From a checkpoint of a small mixture-of-experts model trained on Wikipedia.
Size: width 160, 36.3M parameters.
Training: 476M tokens, 3634 steps.
Below are experts of layer 9 (counted from 0) of a mixture-of-experts language model. Rows are named router (the router's row for the expert) and show model dimensions 0-159. Each number is 128 + 32 x the weight over its row's rms, rounded and kept within 0 to 255.
After each expert's rows: a language model's description of what the expert responds to. This comes from a sample of Wikipedia text that the model never trained on.

# expert 57
router [135 125 185 108 172 103 131 146 135 159 195  47 135 131 168 157 163 133  83 142 125 178 137 129 182 140 128 129 125 140 144 116 153 131 119 147 199 163 196 126  77 118 108  82 174 176  94 159 121 157  77 129 128 135 123 143 134 180  51  99 106 119 101 136 145 159 100  65 116 137 112 142 108 149 144 132 131  56 110 129 122 149 130 107 105 108  97 140 161 121 104  79  95  27 156 130 153 124 116 156 138  95 107 152 147  94 109 144 135 113 170 100 228 143  87 131 152  54 137 143 153 110 148  83  93 139  69 131 131 148 112 108 150  84 144 120  92 100  82 217 120 152 150  93 145 136 170 156 130 157 113 123 112 139 134 151 165 173 107 120]
It responds to: The letter f at word starts or inside words, like gunfire, manufacturer, roof, twelfth, Following, plus line breaks after sentences or list items.

# expert 29
router [110 139 141  90 110 109 156 122 150 134 115 118 161 111 184  66 121 132 138 128 124 160 150 128 153 160 173  84 148  93 174 110 150 148 137 105 143 107 161 140 136 166 138 111 179 111 110  73 149 103 158 132 121 113 131 167 147 109 109  96 187 173 185 130  73 143 111  58 135 124 119 149 168  48 156 114 146  84 149 144  72 142 107 154 112 112  93 200 181 136 177  48 154  89 173 100 162  77 121 127 146 102 117 132 184  35 151 183 163 114 141 133 194  80  90 104 164 118 149  86 151 102 111 142 108 135 142 155 121 124 115 147 172  97 131 183 102  58 107 166 101 130 104 147 155 162 176 127  99 101 137 120 120 113 171  99 139 152 175 123]
It responds to: Adjective endings like -ic, -tic, -lic, -ical, -ian, as in ital-ic, econom-ic, Democra-tic, plus nationality words like American, German.

# expert 43
router [150 174  95 108 136 148 134 164 110 140 196  24 148 112 115 163 144 117  83 126 131 178 159 169 200 101 135 138  98  99 163 119 174 139 126  80 118 151 141 191 149 104  73  83 164 127 156 140 170 140 120 100  93 102 103 148 111 106 125 130 158 149 135 132 115 145 131  60 145 171 141 130 144 114 162 157 156  81  90  98 180  93 126 130 122 132  78 162 163 168 140 120 105 153 187  70 152  90 128 150 168 192 132 124 208  55 171 167 132  97 145 109 131 121 148 103 134  62  97  98 134  82 117  74 189  73  91 133 159 143 133 156 115 108 168 159 106 154 101 132 109 144 120 121 112 173 145 131 129 115  83 123  97 143 124  96 104 173 153 124]
It responds to: Past-tense endings and verbs plus clause connectors: appro-ved, inform-ed, produc-ed, received, announced, but, and, that, periods ending sentences.

# expert 47
router [107 115 153 161 203 133 139 186 170 120 148 121 172  60 116 108 116 123 117 151 198 172 169 105 127 140 120 152 156 111 137  56 186 220 140 113 154 143 203 141  60 144 144  91 161 121 153 104 145 138 193 157  92 103 132 140 135 116 117 130 109 100 121 172 152 105 103 142 132 134  96 175 107 112 139 229 112 108 126 115 102 147 173 144  94 131 129 119 126 126  76 143 120 132  98  95 157 101  77 122 175 118  83 108 126  84 180 169 152 123 117 111 147 131  78 101 112 102 102 107 158 129 149  68 144  99 123 137  82 148  89 153 150 121 154 111 131  91 130  84 140 128  85 139  58 149 153  57 112 148  56 100 125 116 137 157 115 149 132  87]
It responds to: Subject pronouns and relatives starting a clause in biographies, such as he, she, it, who, that, before verbs like was or had.

# expert 30
router [126 135 134 105 165 142 125 186 108 136 156 120 136  87 142 108 137 101 123 112 151 149 140 102 154 136  98 119 174 147 183 125 118  95 105  65 145 109 118 103 163 163 135 122 156 189 116  93 129 128 166 119 175  56  95 167 134 138  73  97 191 146  95 133 143 128 106  83 141 143 164 133 132 160 150 143 174 148 136 163 134 149 177 198 103 199 181 140 151 150 112  86 122 141 158 101 110  93 128  87 152 134 151 100 118 126 130 193 198  65  87 172 164 163 120 133 164  65 113  62 128 135  75 139 149 147 118 193 136 113 144 101 122  86 125 114  88  99 143 150 141 136 164 159  65 132 147 126  80  99  87  54 115 193  96  99 109 139 101  74]
It responds to: Proper-name pieces for leagues, clubs and organizations, and letters inside acronyms, such as National, League, Cup, Stadium, CONCACAF, NASA.

# expert 19
router [106 155 143 147 166 164  90 153 131 188 135 113 128 109  78 123 143 138  56 128 159 120 168 122 152 147 158 134 118 106 182 157 136 167 108  97 138 130 171 130  42 105  92 122 150 140 114  38 136 152 117 112 119 100 116 111 141 144 121 134 127  80 134 138  84  77  97 125 153 138 135 217 151 102 153 134 117 121 101 115 152 166 159 135 106 172 139 175 145 172 137  88  72 129 103 104 163 148  97 135 142 161 151 131  97 111 154 137 113 112 127 159 136 126 114 105 196 121 136  65 136 158  95 148 119  99 124 126 173  60 117 107 210  93 204 116 137 139 108 110 136 121  94 133 136 133 171  70  86 128 173 118  87 203 192 157  93  76  62  89]
It responds to: Colons, bullets, odd bytes and word pieces inside infobox fields and taxonomic classification lists, like Lepid-op-tera, S-qua-mata, Summer (DST):.

# expert 11
router [ 87 147 148  77 151 147 147 152 112 133 148 111 126 104 114 121 101  68  78 132 108 161 182 115 154 208 147 100 146 105 158 166 133 120 147 149 116 126 117 167  81 117  96 146 127 107 188  72 200 125 145 144 141 110 104 191 137 169 151 102 172 103  83 179 135 131 124  67 144 158 146 115  69 117 184 150  84 148 115  99  72 104 127 206 112 168 129 124  95 187 106 130 119 154 132  89 107 147 144 100 152  75  70 134 132 147  97 190 151  73 146 113 141 106  92  76 114 131  84 126 178 102  73  95 161 151 147 183 140 122 144 125 121 105 130 177  83 109 135  98 135 128 157 153  59  97 119 139 101 152 120 144  76 137 115 204 108 122 126 101]
It responds to: Middle syllables inside proper names, often sports clubs and places, such as Fair-ban-ks, D-und-ee, Ta-ub-man, plus the word for.

# expert 55
router [136 149 144 130 173 120 116 149  96 127 118  90 180 134 119 194 191 110  53  85 214 141 172 134 118 148 121 106 134 132 142 139 127 165  99 128 181 117 204 112 123 124  73  90 142 170 170  88 153 111 159 109 129  79 177 127 142 184 123  93 140 153 125 136  98 158 145  76 118 123 182 172 124 121 142 139 158 114  81  36 126 119 147  99 116 208 110 125 150 142 166 133 137 108 104 124 117  67 100  76 154 194 141 150  86 135 142 118 131 123 134 158 121 130 157  66 120 110 173 124 149 103 156 118  99  87 123 109 130  91 108  66 178 108 136 126  39 123 114 148  87 150 133 139 119 141 118 115  89 130 123 100  95 163 154 179 116 132  68  91]
It responds to: Closing parentheses and braces after numbers or units in tables, plural s endings, and sentence-final periods: (°F), (1.99 m), failure-s.

# expert 52
router [137 147 172 130 144 141 137 110 162 169 127 155 143  65  88 140 146 116 103  74  61 169 115 167 225 238 126 142 123 134 139 111 158 165 123  86  84 146 112 140  47 121  86 122 150 130 122  91 172 117 113 133  98  96 158 139 136 139 153  93 172  89  80 157  74 140  90 126 144 138 184 156 116 170 145 152 130 144 102 154 104 164 169 136  84 153 141 127 182 115 105 128 131 126 118  93 118  85  68  91 125 191  95 118 153 146 112 166 142 111 101 129 159 148 110 138 126  87 125  92 190 125 101 133 138 127  92 189 187  70  98 121 129  94 152 168 156 148 105 134 135 107 103 125  82 170 136 146 136 165 107 124  82 167 177 123 173 109 105  80]
It responds to: Middle syllables of rare technical or taxonomic words and foreign names, such as Terminator's min, trachybasalt's ach, Lamiinae's mi.

# expert 31
router [111 114 126 146 120 164 105 160 148 160 157  52 177 114 113 195 127  78  80 124  68 162 193 128 138 128 116 134 112  77 171 150 182 143 190  99 117 112 138 126 107 140  97 133 164 150 100 122 148 147 141  99 131 125  96 206 113 107 167 125 126  92 160 162 156 126 151  88 165 112 130  82 133 125 138 123 142 133  72 110 161 186 155 160 100  85  82 169 109 134 198 107 113 133 126  87 170 104 100 136  72 187  92 109 133  68  87 133 101 148 138 168 203 127  79  82 133 148 142 128 121 110 170 132 199 131  82 170 144 108 141  64 139 134 142 105  69 109 121  88 107  83 108 168 152 149 117 165 128 146 108  94 112 115 183 157 110 123 128  96]
It responds to: Final pieces completing words, especially n, el, or, ly, plus prepositions for, about, after, by: Nob-el, souther-n, provi-n-ces, frequent-ly.

# expert 24
router [ 85 154 124 159 221 176 139 101 120 142  94  95 226 134 175  95 136  80 163 109 158 149 182 151 146 149 136  99 138 148 147 135 160 126 127 118 111 101 124 128 128 106 123 127 117 125 127 144 184 122 143  96 123 108  78 110 131 185 112 106 117 133  95 164 115 142 143 111 153 135 116 162 102 164 110 138 168 140  89 110 195 133 185 156 137 112 110 116 147 130 106 125 160 117 123  99 130  86 120 145 136 147  95  56 128  94 102 177 191  84 138 119 187  95  56 108  82  85 140 111 141 115 112  43 185 154 110 151  87 112  81 122 159 130 133 138 111 164 149 173  99 157 151 175 108 138 102 122  50 103 125 168 121 135 174 125 172  83  43 103]
It responds to: Single capital letters opening abbreviations or codes, often after a parenthesis or table bar, such as (Gls), BUL, OMS, ATP.

# expert 2
router [ 90 152 139 114 180 120 127 154 131 100 131  98 147 131 107 153 164  85 115  69 206 147  97 121 149 168 166 161 102 108 148 114 136 126  85  69 190 115 167 105 133 160 124 100  88 153 121 144 136  79 112 133 152 124 155 113 156 171  96 123 163 117  86 154 133 128  51 102  93 150 160 103  71 107 144 132 118 105 116 137 102 180 152 183  78 193 132 156 160 140 195 107 143  93 176 129 183  64 112  97 133 139 152 117 143  79 120 186 177 106 155 157 133 136 137 101 171  96 133 105 118 106 101  92 161 141 151 111 112  95  88 107 140 142 126 200  78  81 122  67 139 158 138 163 147 106 115 140  31 113 159  81  90 117 126 155 136 172  96 116]
It responds to: Nouns ending a noun phrase after "the", often with plural -s, in media and sports contexts: film, season, game, album, Award(s), region.

# expert 45
router [121 148 193 172 102 145 120 120 140 123 121 110 137  93 145  67 125 100  92 132 189 166 160 177 196 117  93 117 115 109 130 123 143 130 120  63 106 155 129 111 134 155 107 146 107 148  88 100 212  87 146  89 116 106 104 126 133 141 100 118 208 119 167 141 123 167 146 123 189 145 100 178 108 150 147 176 105 132 123 101 141 114 145 135 116 124 112 159 123 154 131 115  83  87 184  83 144  92  85 116 144 139 111 145 151 148  93 160 163 159 128 139 151 103 136 164 120  88 179 119 114 101  63 143 124 151  65 212  85 139 100  57  96  88 138 196 145  99 155  78 102 137 138 176 103 146 192 171 120 204  93 110 100 166 162 126 138 143 109 122]
It responds to: First or second pieces of a word right after the, a or A, such as fair-y, H-ul-k, O-ly-mpic, g-la-ss, plus nationality adjectives.

# expert 28
router [108 115 161 129 138 157 100 116 109 156 148  83 169 105 177 107 154  71 115 134 115 116 131 164 154 183 109 118 133 112  96 119 141 113  70  84 203 160 148 155 123 130 115 119 138 170  69 111 172  72 135 161 101 137 126 118 163 131 115  97 131 100 113 137 120 144 113  78 152 133 161 125 156  87 203 180 138  56 109  94 144  91 130 166  74 104 116 230 147 109 114  84 151 107 148  63 125  80 144 159 149 133 114  71 161  73 168 196 134  67 155 121 182 140 102  63 153 123 129  86 118  99 123 112 129 146 136 147 150 150 127  90 122  98 176 164  95 134 113 109  94 160 117 150 150  88 178  98 139 152  59 107 159 166 134 125 162 142  98 142]
It responds to: Articles, possessives and quantifiers opening a noun phrase, such as the, a, her, their, first, many, new.

# expert 6
router [144 112 145 125 163 104 158 192 148 166 143  20 189 108 150 127 190  77 115 143 105 200 139 133 117 177 160 163 200 130 200 110 143 123  94  93 133 131 170 162 150 118 127 105 107 148 138 153 129 156 125 158 125 117 149 163  81 131  80 106 175 136 100 127 133 138 113 122  98 123 136 152 154 121 130 113  79  59 134  87  75 139 131 158  87 120 122 200 128 118 139 131 144 108 160 107 114  68 140 139 126 153  98 103 132  90 126 166 138  77 120 155 181  98  98 102 198 102  95 142 145  95  83 118 183 184 109 179 107 143  90 133 156 121 133 150 115 153  57 144 108 134 106 151  96  95 146 108 122 170 140  91  92  92  99 120 129 207 155 118]
It responds to: Words and word pieces about media production and release, such as composer, released, album, award, production, often in film and album articles.

# expert 37
router [109 110 154 105 158 145 142 160 147 204 131  87 143 131 125 104 184 150 105  83 142 159 123 164 126  90 151 118 147 180 136  77 134 131 119 148 118 152 166 156  46 178  89 156 153 155 106 140 144 124 143 149 115  82  75 120 192 137 154 118 165 114 102 153  77 154  51 146 155 120 133 135 103  67 175 150  89 130 101 128 165 177 131 138 101 172  91 137 160 220 124 104  71 140 145  92 186  61 110 137 146 119 160 126  99 104  89 139 116 152 152 165 131 114 103 112 145 136 119 135  96 121 138 128 143  73  86 110 142 104  80 108 154 134 135 177 144  72  88 143  88 146  91 156  67 169 158 162 146 159 189  94  94 110 180 147 113 127 108  76]
It responds to: Consonant-vowel syllables inside or starting words, like la, ra, pa, su, ta, gra: porce-la-in, news-pa-per, su-mmary, Tele-gra-ph.

# expert 35
router [ 73 156 138 177 142 130 143 180  80 140 110 116 177 147 152  77 130  79 148 101 166 154 137 177 154 159 139 136 148 121 122 137 136 107 124 119 184 152 158 154  83 129 121 138 158 124  54 130 152  88 117 104 118 110  97 162  75 146 117 128 164  96 112 125 141 128 141 107 122 139 140 153 174 153  77  96  73  96 123 120 150 104 143 165  82 113 170 161 123 132 182  69  77  98 107 114 166 108 114 127 109 159 143 147 159  82 125 185 148  74 125 199 174  79 122 161  98 121 199 105 138 114 111  70 143 116 151 152 136 105 113  95 126 123 168 152 112 106  85 180 130 147 185 156  89 211 135 106  74 137 131 131  89  71 166 152  62 181 143  80]
It responds to: Four-digit years, mostly 2009–2024, and year endings in date ranges and career tables; also od in orth-od-ox.

# expert 8
router [ 83 125 138 164 109 161 173 153 137 221 109 128 135 115 143 145  97 143 109  38 157  99 156 180 153 158 185  82 113  83 161 109 187  99 122  95 193 105 125 130 141 131  86 138 126  71 112 157 158 142 149 135 116 133 126 156 149 175 140 128 188 142 118 138 134 154  94 126 158 105 144 103 112 130 113 160  96 141  96 106 132 128 110 176  82 115 124 156 144 142 147  58 102 133  89 130 140  90  58 102  86 137  78 121 120 111  79 211 137 112 164  87 171  87 126  53 137  97 137  96 135 138 119  85 128  80  62 183 131 103 135 126 171 147 107 116 123 145  89 165 131 110 121 203 114 134 183 136  81 150 105 131 102 112 157 189 148 118 127 129]
It responds to: Middle word pieces like or, ir, tor, un inside longer words (sophomore, prior, theory, opportunity), plus role nouns such as author, director, president.

# expert 59
router [133 108 148 181 151 175 150 130 119 185 191  95 140  95 150 148 148 103 116  85 119 175 149 157 138 143 137 129 114 149 121 142 150 146 130  91 150 102 142 128 168 148  71  61 171  98 120 131 141 142  92 127 150 139 155 157 129 166  72 126 132 129 171 144  58 137 102 107 128 139 103  92 142 101 180 134 133  65  83 115 186 118 143 112 121 110  99 221 129 132 148 134  88  67 191 108 137 106  98 176 147 130 113 125  77  74 134 120 131  87 146 138 144 120 133 154 139  99 155  91 133 107 162 111 104 158 140 148 141  95 116 131 172  64 125 175 152 129 151 110  51 133  94 139 146  66 126 118  91 133  72  31 122 177 207 123 124 101 109  69]
It responds to: Plural s and suffix pieces like -ly, th in some-thing, plus common adverbs and verbs: very, both, still, has, are.